From a checkpoint of a small mixture-of-experts model trained on Wikipedia.
Size: 19 layers, vocabulary 8192.
Experts: 32 experts in each of 10 layers, 288 GELU neurons an expert, 2 picks a token, a softmax router.
Below are experts of layer 2 (counted from 0) of a mixture-of-experts language model. Rows are named router (the router's row for the expert), up (a neuron's input weights, with its number), down (a neuron's output weights, with its number) and show model dimensions 0-111. Each number is 500 + 50 x the weight over its row's rms, rounded and kept within 0 to 999. Numbers have three digits each.
Before each expert's rows: a language model's description of what the expert responds to; "gets" lists some tokens that make up at least twice as much of what it gets as of all text. This comes from a sample of Wikipedia text that the model never trained on. Tokens count by the router's weight.

# expert 0
What it handles: Word-final pieces like es, ed, ts after stems (Services, routes), plus table cell pipes, closing parentheses and numbers in tables.
gets: "| ", "e ", "es ", "8", "and ", "es"
router:572542553465544566472456513553425500438464475572491554509531547480507423460425461494370408528455438519535468499470428406480496556494489405560512504474522529566442522472425512529531549482435506521563462543482485457534528426553606512560458535439455462517437478565582465532580532581464518524502496526558462531486473563490574574466577509454
up0:414403474537487439484567510403459442527468551432570500493506403487538590516603479511466462500524531556583522515539543463537449492488638563482539467520482469385540442462458513491571519592439489562439569545480545613597533544501480521495494506527565551595474511519554463442492509509419491590505482442584485400484456376541523505451481477491
down0:545505531479454443455509579450460561523511535594462516420553559530500456501452561532477555569513510369482504473503449505570505441517358435538530498561508557500582547507497505472508462457583521446552468484493495488483512536521584452520509523557476560468577444560410529578469476449591549467495571466421560513528595533507519572474479523580
up1:550511476557520510554530430424609444530589577417525509437558426494505474496537532517503627410515500492543501432445505502463522478489546490447529581477533579455430447476548507513454575515523469483542550548496491483476443483502425460497508483546452601540494654475552559501517555457548590481580518543516489506462587516420532497500604434515
down1:491481534483508422430516554579394559415447415543489459554406565523545544447408403513437477529471476500519560481514520559531553520464480563564468456507565409562538535539460477530539462547502512518455479494534434520448623492529561495478528508387528436517462432467489417533593479504457386469414518509486457465515460502519457509543424526499
up2:494471414456504418566483528520548493537471612397466497629428467491511447439566511509541450511528435581364390459497566504465525482499478481599574544482559533523547383489593515487554508541452466464560494489472423558531428538447431528447503586540482530548525448538451474461462451538548574516508495563508527538471439532543437466555485420495
down2:501455578542468583466535462487456527495534419631532517446468481493549497496460408620467554494460543411555649561503502574483494451501569508482485473509520487515406545524422591533501555472517521505510550564471501464449499434545560460515456456429517471507471551417519496450509461464460457458538541541432495485458534435469486555417469471500
up3:490459489581523452530542483579543486461555475407451539531475527464502527557553504495549551542448475417516536466560510527519544545368506586468524478578495450543564521456544580539530515602572495548628486501535514473650529500521411453449540451511463525487429441521499555411370530526538413485458548488493495454480501558483495526478573543534
down3:547504546478488544539479565431483542488525493592561497438523492610575457554378550485445523481450434639466560494403556518432561520576489397527477558448503524628460452455499392535519436491449562485408605527419371448426522525524624518508436526541539461514553542458426521459578465462488507474472464542540507494538539453520553469487503503466
up4:569479480414471429607479515518531443617476527447404527510429495568531461542495531522476595476548513487453487472502521502528576432542415520440431470509478562473456436414527512535465534531507564602539490478474451493511459510425484556423517529506417500523509552450422400457446516461467561516509540528456475503396484461488485485502518463512
down4:453526502568482517424544490464537538486538442557624427555506528481550477393428409551544528525461481564538540500463474490453449562457579462567517511494546469613466495531422526541472519484508478379461593500529503428467468469599540506570558488454577507492453485469575504505516509491548513486543489524520556528542494492509544504482445465515
up5:544463575535539423594532398475518478472510446605495389539527525432541610495513547424517475469539462470482571489498512478557435487468524447418583484461472522489552551465530559431505417475477429515451625525527497550523502486541473469528495507538475558358474475510536557464492579414473590548399452538468539509593587488469496516496412642522
down5:464505408508446560377502580562489499489549513370519615513526535588479480495520463492437436563475445459491488417546526502536572483511538533547432523492556547579486484432525536554511518504588573489492421571526549473467537493466548522483575432512514386554517562444490548568490448593511500436499500442547486430446525568472502516492464459485
up6:533418450500533501485474534481549534555522482502457554490553545426590478462573468558504439468492489543476437474391585580454534502615465519470445533524352531532526506552555457447517546523533556485499478591418498551478444572449483553468599520448426520458510538440411532493529490551562526468448538580382551502534521450582468535509531550425
down6:481567503531491533513457491532473374490468489507558490542449403519416501572473550442506601442544552479467559476517481412527518490478500524460590395415571421463511482499420554517504465512449486457560506512539491516526544507640543469516511574484532514520471569508606484441427496446412506443579407493611483510501423543473546537570480382520
up7:522480543545526497535525549491565447446499494459567377434468524486490472603563532526479528493514506572618520451492502491605514478420571530498524523487563478469515470516561439472528504531441513579429648470557490525548521597536506462405430456458528478569488492508481494633443542509432505462465567505521469489495486468525459534444565499550
down7:573535539537568483411483449470450531450459516523460534515501457476506420467500496523492489590449524458495498545475489525522496545500437470515559471536406490498595419450508513525483444532549463439591461461500559446407472481541549576597512564544481524426547521550542441476533492409521468567470489595515557424496474512581557483593467467551
up8:507439560423488477508435499538456467505612454434469380538484547462587581532563524483519494451440529529501542484501510540523513534498550455480481462456423517485567568452491540585418528408514533448491588502465447516491584521485530468542496498452461460526423461484452501483533508422595474549437456466503502488541578519451492555460560539515
down8:522581489578519600472518536434529430530420532573545495512552482538438401513430498590417537570495423458466486521549474403445486440473475505544491612465568555579519477352525524490571427543429541578451409443549473499550437451551484551483547469493512466473540520523531483470507506527443497426505573451583559451483462499506504505453469508486
up9:527494516480546521513538558477558498506431544487507525498502513524393501501558495563494443526577391471456477550534532488463525444465449534530445540428579496514472545510429474580562408598576489486416505501469540512500565475593437529446513603506485487475497519459521560551469489514560513516458518625459392532532478513600493463444516519500
down9:576543447534424510554496500528386433496492443571477520493497473541623392497520499594472490509470616561494504561481409509512444510451466568507626520556533531458560507485554533467425612414438472494498494464490552463511471477469547470552422454506511593527523590601474456457505487511426467540565528529500612535501445498515460514528555432547
up10:482425441491538374508538513485536415496520486457556458546571511544467436494557498524508536491519480544536481489450561494562466509537487566385570489490537507535599511570458536429470392528522503575482529461566531478444499536510423497384503429458462450494517513550551566401452449417407498524535492480445500548524509509551388464502507483470
down10:536459562515486498514488532549448604503457535555445567430445466524549519487399445548584507521442507441456562485519513511471476489511456412609447526496494540579479433432552451524513563473507536432539483610465421479517529474539532541592431552568516501536514556454463458473491528469563519416494579477504567502502454449553546527521471411563
up11:567413478551441449492575569550525414437557488480508510591522526466560521485593551525464511449503482550459499453492480505462592472508478552446551528489457561517505425455511529538437505533498525533489569516519536530500561589472407480493543441519419515458470565400506558443507594525499477629568549477441484428469517453506513535451554521535
down11:497540541456552532468466513494475497547418524511561502424470457626533424478467427520603571554491434538516523574528559451522485575469497446536549527508584450511526513470518484578533453471506538480429402480434442483489529334551558500391411476437537530524546546492445489491411464432498490371478483495529547535495507516515503505546477510510
up12:575564581509559459497519560442469513479478470486462507477535524563552532478476576499542559493506571481474570473555517518437549509410494406512502481513464534458515566551599484501505453495509486591536507535581524497442519439519416514506569427448417516413469512539486614472407488488516532494456552497483416478527561493498513559533529442544
down12:444538474484498583499475471542506475492522553532489540564522498525424477495467447559402380515433437539524465521334574521474481569526520556512483550400548477563498524433433499571516580481431546452504571480501477485545469522474608412529524527453544478561464512498591377558591532521451386463516464499505515552448444506480467465576477539466
up13:553543538502509549494511478400523488437472442495499481498521533611438585531556549522551577468499471506459501430487510668439474546467487518500434431459501477415423551498482497380596549458502485519474521432460527475419461457572433663519470439440519551398552618493475468585418573472533553532442484481434463512504461531385482539520443497513
down13:504516431544540440452481517558489516494495552514475511536525438421546431519449464501402452502478506443538497512412526401565479466467456518533550517469526453648536532475468520568484463558481507485507490530567448521537548543478654369493599562460474417581386442505606517456580426542436444389474474504459461511526495504541501517554545468471
up14:484456434539501495450475474394549533449437507449467555537518509615494508519432502434490486467482459508454488518479504582480491518421501461568517470459499497449477516588547445469463543456516529436452494592461468392436580483502479510590585370490546550436544570574504560450491495498545496501407537542459417595518523493484464503504429400504
down14:486539508461516498482501475564501502527586494597461506548532504400522448541549406522424420499518500389500491487527422364533513552562491546500524539462448463504473554395493432537535442553383516590535525526523514539616437515498621463488514563493424447497405433515416425563505491509503515509461446489459491542449484531484430527555592609456
up15:556469632489463448595462454504510603530512501492448530575556485565488439545457505509503507417484542410485558524683560461590459467426425534508464521533531465518471492495486450585470389487527517518469476539486437484450500520567510459489474440527544482537596520482505462488412455484456489442521459534503514487548561561530491498419420482530
down15:473539378442520597432501491437545412438564506518551501473517575407483485414577455494528384514549447571518563485372447483427456552534570453568526398482367612458457471518434521505487584510476511516520564544484581442534479467475512502513555561487539554494464493502487561521508510589502523592520521498512535526461515500504557523554513456483
up16:466534584481485460541457514463453491420514489473468438569463532551584482533515509504510515456582532365598548498579599445521463508549555585461584534527547531496434500464554560375577456498506418614503499413609514450507478478570471455478506435490416476485429533598473482445392452445387384554459464442560528558533464538432460493456435572502
down16:495443473538485557518517533512507542547577471518501529495529467590466513404468500515502401548405361621439462522392454518494479517478467345567534536494465564571533451509497463597467490517550537444520583537384505419466506546395513492592469532544524509590496469383527533507529510532577508450541531580531495506473582441545506530515507488533
up17:511569393467565524425531566494537492503436510517369635475437485476481439546505545479497525545500402480537407510533554541493504575535510551568486559499503367521396534531482558520492552517518510486468427525461416461521554515481574580360429494533523526408580419496528531464449509570426447490428588517547448473518517478484467479463499586418
down17:438465555612490508597512493445523555521485501461619450540579548521634554514508485506481500524525527538511613415516471456478487467472544500442554502485529551466543391402487438429460457509429490527582560473458528593492487506433467434589484551471563468564399583487509422516529476402543494455536440519501520524520445517453499536520519474541
up18:469498513533516478504433546528582493562499529487507527450507446536498427584501488482539569501490456482511421480520578465525501522499569539475525451504579520462506470530491461486524428402478477474502486477470545501471464504546525556510476493435544597478524494533572458606442522432491565552430611606519515450545357457535485577561500519548
down18:554479485556482534498502534398440494463556447545492440531496498442505566467523424486401466564513512428501609444515451472534544522524459505480496496511428506587586435437481528524469512514521549511555549519532497506554501530471570479520537543563558496568543471513503447407536410513542524441477396499498497510521577557395585461435512432510
up19:438371545491460497535492545494511498505567529457529427442445520497468576512567555462564612495497548469534554485590504522601457424509513547510523439526494562427473469482607428518568483502485447459430629420447517523507472546424507458465430438501456466636460539485427457538447541487561435484441545431484624445561495433525475503532547494516
down19:581570469506533496410477463397471509498437502571548479553465475515516416413482508594447449566533459538504506487398467503488527514461514452548536475486454516673592507428424517552473502547545502539544430494537411476533572408543535535512566512452538600442537491487509548530470535493470554401509494478589488447500550553501498489545457497524
up20:489516553505458393512497427470486489460511521502497451475539516541532557545561560457534444460437580463526560502571508472464464536515480523561437480517491524466429522615593516543506414522427487527505420488518453504586497566535503438404492406497475423490440437513462479415373512456476558434353550529501536422494607476499458471500503500454
down20:481534480535535635520517550502471546493543502479496541615498532541468483412480496526418444549501380599487551520455489511517461455554523430487500533463483534542493518441357516427463582458570529483547554507447575459441482390501515484508540557493511503541470545491584457544558507463531479545646460441530486475464421521502497584545520518506
up21:489390537475506442463508526515510467463515424531483489527511541422635581422558462465504457609549442434539523488482515526475454542569571528421477514493504504541510548445440507554440507473548505447582449504440503502487521496418508548520545549467582519484503490656501455586495534472409507524500465508497447606381575509435457557576450519489
down21:566539433622414439660511510452498514532483524536530525495556429574446485580393540500459576438452493548452484462569501408498501511481464411507504524419516426567465464475552490477573429513402565561443576455536436500485497536560507496492481491518448413506490557352464538409531481541557573475469524462536574418602449489576561461421557504494
up22:549521491471502431528547513496502509530533410545518550453593456529378434576470584484500511352510541470468474484506458446562543515484444483581508599519520601602469531530594421590466391510495489465546393528485523478420515534510504488504500441514529490488479483526476447463535491492560498482466508569521436541489473512442498554524458473549
down22:499494469467545541498468497513462462449507540452423526563506581472518556388572410523481421536604462522542658513524547533490482574506533472452505445478483458374449448453397532480527584480529511534525557494575495474485486408396565481454547491495530532470497487474494459546502548473499493491530464462487491454489509546571449488473553537456
up23:612436554539560524525453509536555394508549488467566375414531456472438585565511479510480486499588518500572516497472481497524406418533534520550482454479490533494479537483567491445551466483492528446602490530430540545574551501527527487473449418529519573444392612579503552563526485511539486506494438504534436585506515522495534583575543492499
down23:550513421512447456419538516492471494425426449518432610491432446550498419524537517474438503459417513438433380504458499469524596516505489501497565501522549418577524493545452476484492506537500445547462532473557464460463477516446580484516593481443458465566527525518542445490547448439513443588450464498492518441513445472526494420461527590540
up24:464525427541535508576379564545441512542480516468447462501540460450496639593544418518409508550477504553489515550439506567429456476519562543577517442510548526512528510541550523486536518470548532468495541420513497597517541515442536530492512434474556510543515520560420512437468467480521428534481534461542582527474383558513385528498410506495
down24:524506561470512575428583490520562464451523435585532542554453459490543390548484609447528549482466552464508365472464548488566521479509490439392520484616470487559507522510496472471486474563523420489552471484424516483473463511547490426562474551546429501386487563518584510452525486468553499547494450575465447462490549505460631481491533586500
up25:416554391492539530487479504522531514447502493569550426479453487528510543456581420544516474435507499551599495595537459588460468635476507457494562387506436408474566471538505505541539522548559578478528582441494516515324504506466502543529515560517568460550494497445351418561546537610512470539470418453565502520463551370421546532527491491479
down25:530611541494464472490450504438500439518471470488474604540589412373556494535453560473482583570491557439459505459452525502527433483497457479495483503326484527532482498513467400515511526543459465500514496393462523525597462576616583521494545508491440535419540487590510476462462485511481541480491609437463498493545492554530496491566475484468
up26:489459476494488515583507536395452493420501497463494528503557492499421520541518513530507551479531508576478571471412567544557474425477564502472540469523451433407497492528465536454482473509487510447442476478426559489539501582482501564432524461486492560448525529572477519483540489498483413448555428476562486410530488462475452428509506562522
down26:591479476544523402475452482444447518439507542594531565446536445578461363543514497416486481531517497467516462504534436372523502479475508498591582441501498507527563494480499423539544547486538518548421482563476436560467533498551602421620533548521511470420538580521507519552468465499545510503417566512504560505526470452536472506451537477526
up27:616479568419478467444448518517434563599441422474544544533578495535476462548498414499492526483529519508404505569559559505550478432514534524498473556551523563478415630524462530462539445464596393479455424541531570466535506459538460527480491398442518534475480483517495517478495418512546483494470471540410491498472484534460462502436525500449
down27:468504531538530473504566461536487425409511499513426496412468505515523446464522611498531449470497508510517467464428482542467489463459480487509568459443540494463590373519459496461457577583477546471525559587483448453477465541435528428532507636520430496542464524468543474558480537447480433504527491463624494532496515445571485568521544528569
up28:431555512591524436509509482441524514446449512509493475489524447434563589558494486604337467619573377535438455550432577455450577472514507547562491539491543491496558526539499487627433548470511608514452539520466460541500540509507520418590522575465496428514548523532506510597465544494560491498495520483506354532458452546426476422438475465465
down28:551496491460530537561479529515518472552496534572499518549541469505486440577489447428592558478411562471531481565562429486505495488541505484355517531559496480451490462479554498389455375525426451443533487578456536465507459596552519492529454425573536588432489501489478493379472460474477451656432436484497526478557488545581631561472513513539
up29:450394479512536539610563519546514448524540390507457440655523538474561489540562525551474477496466493499510492485494566429548451531528554576413498509427537545578525555454504545546543501528416522545493504428503510494523602543445551519437514463399453454553522469586419534456536499410497460558473395458536560518470564406486452578541475563545
down29:530538506515493455564518526461473512501433570482551523463498350558451493490465528472469534512501472422439538444570487464510463471460473345495610521559468513516491465477562488516492443555597559489491496550464449552428428494553474469495471491623489524453532571378484555449476515522545600445549546460551572390524524578551492463496476510509
up30:447444490529574511486478523431459440380482488485546553520528532531484609463536526510518454538494530516496522515524589471513553511483504558381475428564501466406434522459488467574526519542520529502457595466423547488362587595453514501459604428543470478556509489500458399616491545558557466453503534437520499416518491397559538538497513462588
down30:559607480489506450603446545432410462456431569570501535428527450485484397520494500538527571519459439518476586517445439428482414536420485552510572481396429550526643520452473433645543511465528513498486468476482433517469466563579593494497479596468497560425576561510499576467526511538470541519454548471487544515520517560474467496594540458514
up31:443523546532501494515471538563507511477475563448486412411588492463508520581613394437416436508518525517494539538461560493492498468417615481625572391493497514461527502624523485477543561531430469508569509485480500491479539545496441401492467387466429507538485554494476501399488522502629434543403494499554518536552383546520438499500472468469
down31:609529536399592553481533513532546418534561489600498566550471408472509409538466544501520623560445496433471441456462482569519535512552416470392518574519472482622510542438452497549476382601569524515518515456441537477534462498525611537542540509490544522458554430567437453488481473457456449530474463510468476469434563452443580533550550553541
up32:503448438505513464571459472418464446461505511424474509470531436543430478608489490584525485578580496581434579537395590475503488428509570492454589490598425416453468506533500513469477531518464529465436527468454562489504581557487475508448527432513492574494483550497492465473529536515464513443522489504567526510552436401508489444524500559591
down32:544479560536469369473449510441435515380473502590555525453541501531424395537481530469427456515524508531523501464538426413509483543477479500560582381545505471435542423424463434524600544456573522522462477520426513511444536532582627435667515548508518431439556559544478558535506457487569504514507545568454539485500425460478511519455467498531
up33:497426475475476441544433526499468526452537476534504589543515487452452433519565504499491553462532572539425574489453546485474496449502548565497552489550471508389610427456522524550499488581528552577549518427468578520419505470471477455486574572502456498638521485424541399513525465584501479434520465469459495527523547428502438433548528486515
down33:612555537523484542480542484472489491515458532560559466485456446509583456460440502485468487577508503485528455481489472509502424553502464480511518439413458503553523474542398499530473541485469483415472504497494452434504539546582565524608522551491551532449520508591495555530436520503503552492502554483468547464505475488558535488512371369578
up34:596414533512486355497488450534519450565483538458468556529537385453519563540484489514553468489556463521487483501470590451585539483408588520408556520497518459566575485394541468520622433525468632653477552535497508594573513523598473464402479482528495516503480445529506467544454507455480551446488516543509446515476523503540453474508488511535
down34:557582481503409544565550541395446607430593544544498484448457591531484498516443467636452555569425526417522560540536432540405466504525455501551465550485472532502439479510455578512429548488452444355538537464520529418406485496426599457586505497539492482529542561516482499501468456488523512516511503520505537494545500518518540547432419421476
up35:453418565556386542472474566548519438462545471458404529444445529532533548415521545492421523536401493457570420523480455481448531546585521541546506507542449534511527454522481526516478606505554504507452659556518534429531579493448440513575502390544515425468557551544482430475558429516553475531397565420497404437557523465461481498440624582507
down35:553520452537621490541533443510529561610449473521638439529577420490452474600522454506572496449539486544378478441448510469539454419484442434521436517452559516545505523438510473535570358554468486492513367387460473524478443505585526576431508593442508470484457497424541597425375469438422513443567441497529515526472442609467584486497407485521
up36:428541517480434523521555524475523502436483422470518505566582474503407560539475546533436507439497491524451530516463557560566501498401533519516541496569519511474547524515522441411518486464546400438469492539458418300585566502480541527614412387521513510446496577441507496469432514524586407552439528485531447529607447454476543534527485445455
down36:535445507530580463458492534514488442545545604517439526536557526533574332479626493442491508501518440396524426492496480460529549454558453493461554520527491581524533469403468521557473435626462575565483526549566515607481454548463503505492561516463437541541479440580403502545552478509456530490415401499487478532368554552511443455504581605530
up37:568391496530510514455476569489503460536561526513450605470517577577509550494464520468561508465492470436437493350585581523507567534470524493496519557528478491408425551502471467496507453497553507470572435541558552474479517417526534519398533432538499492398511469527480560565488532553506480487412566534466432540437556492444422492533569494475
down37:552569534551523500504520442488484557468457482509507443503518477545513477441487475549410476548534475509490568515451464468423513487457535497527470490431584478569433438460472495554419550506446540575465615474492423565550536595447547444509452591454553509611400529408517454536486475438483520475542446466511528447517453481517527448536498532498
up38:494518439540495480464549488464511476584416516462453580477539474495362544637562507510534464553493495436420483476517513465437571488460590468612491496461462396484543437576481518520441519538604521526549453450510493467490550458535402466466462464492518505425479430511558555467458474421549482526401495601456511459555490535481455522508468490535
down38:515497520494519594561562510544540504475554516540492409516505572487593533452426475543396458538508495490548506445413476537556443576579470479448456557511577546581436577460443514468468489429427543575517611519481485443505421500443567423537504496482535513555426491482473427538508575516504492467556455495509495536417561499492553514488535458445
up39:488460463524485482507494529553521466491470493433525498499464487451416501502488535593457463520506471539502572493487549487496496526466535539489404466465511466547546419449495466472519534573572418467521505585501574529605564528599421509603491532556473483509427572443530493513517566504578449572499491468477555492544379520493520505574499513542
down39:583562442451539495511552478461455473477501505611485512411555413591587416482594495439489593530567531403498538551491474540534476514480424487533573511582502498544499551529470535550538445467513535552517496381494384479399490516477570489454513479483553616493602464548472549465444433531445618471529468627507499531453608471532514493497480433537
up40:457559524542480433521548544541513477501547530478548589526525481526451433487528513548489594593507561529563553435569547469455497509449430544558465494588449539448586490487457446555483424475541488434501401442527511496433498493464545562430491504448462484539545425463489468438474518542528522418530429569474563533507560508534548461591476391458
down40:459445474465539571565471449521455554487429531543457499438446438445565473494532494448518527449508453519472526560464576574520473532529569446443585430500510472575450499515431567464470523517462559544500542563525395525545508521515475448549488466527549607480530527569556478515481492526452420499472573462473515459417512550530431461481581472543
up41:554499453554475502443517551470537495530478571481461572495482503541343470588505549543562543511575503526391449500508514492476611507463522568558536536550460427470532529620433490461503512479638556546546485482496475441497442504484457463465501540469417503448500409549477593424520418463537521475468424557481473516563465508451423490488472531530
down41:511489558422545568568548476556543479526550533529465434478495582454580529425468475526434436512475548440564544515442504462490438555574486483487460526492539591603490569443455511496450490443471493523515547566514469486500427492487546456571513491507567534535441490497556424540443557478491526510529473528546499600403531489494581489477495467432
up42:558439518465559431488553372518506461534529504455573484575618551571564505496574552561411565477474492474472461494475576465482495497502521576538597581465523466433574491523526550461510531525507508643489478571568511521464516510489379499406504444485517565482558493557508553511403464510392582502501465538458428576497507479415517500526503505449
down42:489536495521524509547472519520541547472477505586479560454496426519433452513434415453572432484427503514536541487544468510538471430530463398419459461532555497478481470451478466520544450486549574362535544608423452487460521584503540426569423504543471408508446554389508455408551499432589457543466564484476585444523507518589406515442558535524
up43:498489433483599449502463474470510550508481512484478517538468524553384522583457609445501484562486581489378484449530537518476543517492550474576493482474458480546469471613541476487495493471543541573460488442516451478504469478492523448462549531469461507434459452557496568439458449465518540505465443643495504564532550454491438475528490513532
down43:506538554464483573503549472527558445533578556566465441488515514458538530419447410531421442517512484414598518524468469460512450504555486528502478551445514510557481597442443540519470516460489483507601587576548518477548443476460519449597488502530504458537463488471556406549522540498508483540508497500535463472457498526465538495465501527433
up44:512529528497540480484443507517491580551581418318568543495473499462540478448539492423644489400468601483547553427569528508543466452464510483490455502469500491486519491502496357588456464488479480389473474593509517610486425457522404552462482525560535552499502477495480497445539490502552546376520493510468469563415537504531456537547521548478
down44:493521500493518533529485449468450451448532565608519475447487558470477514448467468530301490549510442519524529489487507428489509551490477488633461465477474486574512550475419542470566509479460495629558566413535461487541520517505605476538499486429484462499520480556555455570555485524462470543442559466519554484507517484531476527445542444480
up45:422501481506527492530574494473533466575426541481464471633490501495573545483530531473612569572523410487498412428463597518542475493476545526594538556471488582511537432536597446575485498519395556529412560505546555576442461505469483541412541486448479517490478453606473458494408519526446559516433424470488631507506461535526365504515537534539
down45:514549501515485561484457443499446559470580479491613508482448491516495518496456463607459473536470554500503571469584473465493455478567531408449458452530461427554442497520446619485476519551529457387616454555457497510506505460534537431570453467542515483499562543453538515483506491485577534416556503475449496454524521503530569471510359497478
up46:504574459425542489480513476565540461458474565479665472453519444627475543577483584551488513567568496480611509562585458396499541475489570504455517591506513452471469480541558628493512422563508526491480489545588451426567516482536444458443480424545478483495464507547504609416409482509418463445477577578481448501570446495454514504468487468500
down46:454444520545480529534510533481472532499518444524412564478558488498547423494511473426496447467429443523431461536386486621522497490509445472523465469549540598529572441432557357496454549443475457552513496465434522503390487524466558534595497546523457541506485543520482457558566462427562531564506421499529504543478422496561474492477481575554
up47:479483510547507460553476591462490506438486467423536538496520481525496524608473546475477519516570443580531568484356555489555411394314565496487468543521511437455533504501500497573515536535444473494463568477500498483518520541446453519425512483471422538603533522511544479584515561480480526394455503545524493492500463562507447467529530524519
down47:609466467488514529472442495444437536404449512605496463461490467590596398556472550482513471530489518446535497495528436491517508570512480524507520398490478436572590383570519448498503533515482554480493515470541480504453475583579645563571537592520513523400547520542443499547557489548519515485436511541501536460496457445514485412477442431571
up48:397453532473417497469559543474494471484463494458570477541541422516519503525471507562407487534451547557558457548400592482479457506432531504482415486489524523494530559520510539523495461522478428504481572470573465460538597587488543516443519428492456487500464525491528445458517482502453396523424488480475493472592449439549504507421611512492
down48:611483518516465437560455480486508511434487501549464502448501497564494410476542525446558481531502548442401480435472481495598457454585410456519543524537510548569560420420521423471500478485543528503521426542434531588454408506566500489525444600519476534537570521494411559496479501467484562477508531477515590465429485491503513540534465453614
up49:397482470579557465538424498508510501470464446517500483519523472466593532515496485471563502496514451554534421603473462508435411577470523494524484485537443477481536486483557527505522486559602559440516532500480492452483507507426491490491578436467505494506457506581427489598516533500519522464470512610484461518556585401570539567569468475503
down49:511588492506453561494461493451450467470481518545518583508518439460538465555421464446471525493432512434417557492508444432530503589422505541430505474349431554560509519439488424592560531418418452489453503467470505477550482555620597566524539564528495507502613504493518479448446433538430522502521530433550500493543457502441507479573534488480
up50:509455525497474516483548522565489566591536506554486498501471552529477502459354501526476549456479550465489485504595545557484500568593454577543458467543507528540389506543548461470599437450541471461387494485440448463448449516479585509517532477455493488531477551438372488440515409442517506474430476467447666541458477489557468517447369592537
down50:501541512523537457489486436463520430468498454454517442490475468455495532391566511498483475475573434576485554486403459420508474444502562419499503469523506481452505459440412490505425533530524484495622516518505508519503564510500466436521521551494493505459457475521599602536509537502539619455601441536594443538498518550463543561537504554445
up51:466541485523527445532478498496464480550470397453360517589484527468522505514468527494478541569506480496492410553469542560466504485525499527587497586499512496511507556486517529500622404535460573527445417553497423414527531475533497575437490439427395476407482520562500593482472405491534436533416463493412467568567515514458468573485543519535
down51:500446516574445584520546493510570542501480501507524525438487453570508435509551522554536418462478586485460521483506453450522446454507468471429558515520512559554466464468492556404358565451528451434590579476450557594520427539482475428552474474615528462567515561441483470385508514477453560532579500496528532470498486439529435399495485531439
up52:431428578454538429542484443528524463418432476442478488438518471460557557556456446539409568494551399517520485537410663504485538483565471574520467448432561485447484561479503551624540482468495484556454495513543492478559552448509435448491493543533541406524515547531472429478476477465502480520418509479438424508542473532517435475420508509456
down52:519540384594414496483520591503534514500495492603514523563563525598470442510505556489599407522465560499484427552542331455589404473524498493383533506522438474521484490553532492433452464560474558394486475567429537430453482588567555541492408500514480557476471512452530609467476524535486429548522517516561610480516479565519574557577499554581
up53:497392512516520447478465406478510460465472440541563383595515455464445620428495512566461408487512469495535562523487565509526486493468571503485492506512429476485521470477506538430502437500434503532497518460595456504519548493633451474465535412559546518525470452481533591406482489447409485555613525490505496523488532493437504485459507540469
down53:520545500475445498488512528484529493551542487462473621448500538660484406483499469485538501612491493473503422543473451530435456464512486449480437570486589514480434483505537427531541559458534560506539478601395546490501504518409511440533454503505373479474517559486422487557506520486587503500461535495497569504475463483520512558480520573505
up54:537418478517547517564493462484567444456550496476472413457500450546499609580550470494457512454470440503448412595586470503536467505494462489448523526492553496483501516519559471469430572492448561417536488567385512445513523534510428563574522481557598553583463590580500416601531587506537513574466449515565450583473511567465457498514518482485
down54:562563483443463502463499542473469460500508377500516582532513519388438405492502525484513530493464551428517530442555451455560474495538457506545504409421509414536508563493468498498528421578539454551429534471600450515530462474513649541432540527503445405446481398426440556389585497501495524525468487474508529412576482551543572495467558564517
up55:501547551525594372548439503462547447445510505451565461510485484474447559557495629502505531615561484462539557472589494448477474492496483522486524544531564447482448498407537515558492531552496552478473480510440524482524497493450455490465584561418534513533458488562517512580378604429489578391464496619508484594527555504373519548555472515503
down55:532496400477463539570531525486393597486504502618470620467520569516550464454485414486446459497477495528544531544535514525477495536462499490465493506474568502519528499537527560463443454460502466516518554498625432499497498534539533499549454493568501496492535501486494447454554455533491417630435534440479535431496492554621491397408518417553
up56:460539507483472579407542489543515495495438506524574575565456485621487467546462442562543424424502541510548481495563594497612465541502467598430426469532493505504427492530446577483545494586584422493463430554571465368486554532476542586410477451573453476559392444488475453406524441359511458473429604535450430393554476509473519518482458571474
down56:489450476573520391623474587506491497506489548485455417501560563390514491442575526428450506491540456485403545516390470442495490497512528397553560520495483578435583434455506409508442452493475569522544595520491484547484531528538503520533502589501440586457543487507507473548493548609502601423524370485561561607475546492484497545487536468533
up57:429568536604479527570524449516490547365467443466473433481483454485474551585548539478483456523532562522514469597461476487431445362429571573446520497421571558468486516549475574475465530483410506527515548566561429461585503476496506520505575521510472505544420588620467551429482447427574535548500487479586457497548434455511491432442592496528
down57:524393468464473481492502587480580466503547477489551553532479566576505410449502491466455463446427502538484480464479452525552493583508426467511496531546462526596516569452568485466585485468595463508477447478442600417473493522534495518524470479535448438421548462406462463492510505529441430552491517525452546558513488453470497572477471547468
up58:440477503552473427497442531544480464490495457480478534501454458503640542502594482501535572421478545566585551475526516488437490447391510456473455457568421479423477427428561525559470490579484549572472535532473500502455511483448570493490511499558434451563471494469376422466513509485518519463458462494552437401530547448542563486458589444459
down58:552586473453516520472555493434513517529475527542509505526475439513542377456439538511541509608527514534442478488372451497490442550508472544512555479368479538549516476585402488594523522468481455457548525474512494456514430598616548555510558503455545552470625478538536481482447473543463446500529518504479531488519499524506553507516404494574
up59:505434493515529455454461551577433426540434440569456582549486556569500559506537404469453487396498443420521508490585584418618529511473467490490552528566495478608507487514396498501519394510527468444473480493486572452426514541448481502468509487493557524531511437548442447562581417497473489497536551500535495526477515456512435517506414528450
down59:534524488464431463587511459428498542517513491407527472403515390479526504550503556527615532567553539522403496478445526521415466544510488410555465472397484538419462437496530478589416552599489549523519484501539464532575506582568555545413458566537412491474524592421492582437433582513496535485527508477495522471507553500443610458531568473532
up60:576376537488470424480535505463573482477544478480537457607551496420541490510477530548536458495460533459488473482512560553511539504446519455435555459564510452481554491458495453444397546430558507534508502396479482456513448518500547544512520470483520460478396597487491511478570531500569521505589500499389551504531660534408534427423576554474
down60:491551521482497494438460449462464499518514484533509553421514534546488582377414451494442567563545488472540593456495511486406455465521541516566427521362528480594372492478531534557595437611442520466473531545592451464516550395486486418445555558428419482506508444487486495559479510536444473407463483457568537511463425483567500630595422513468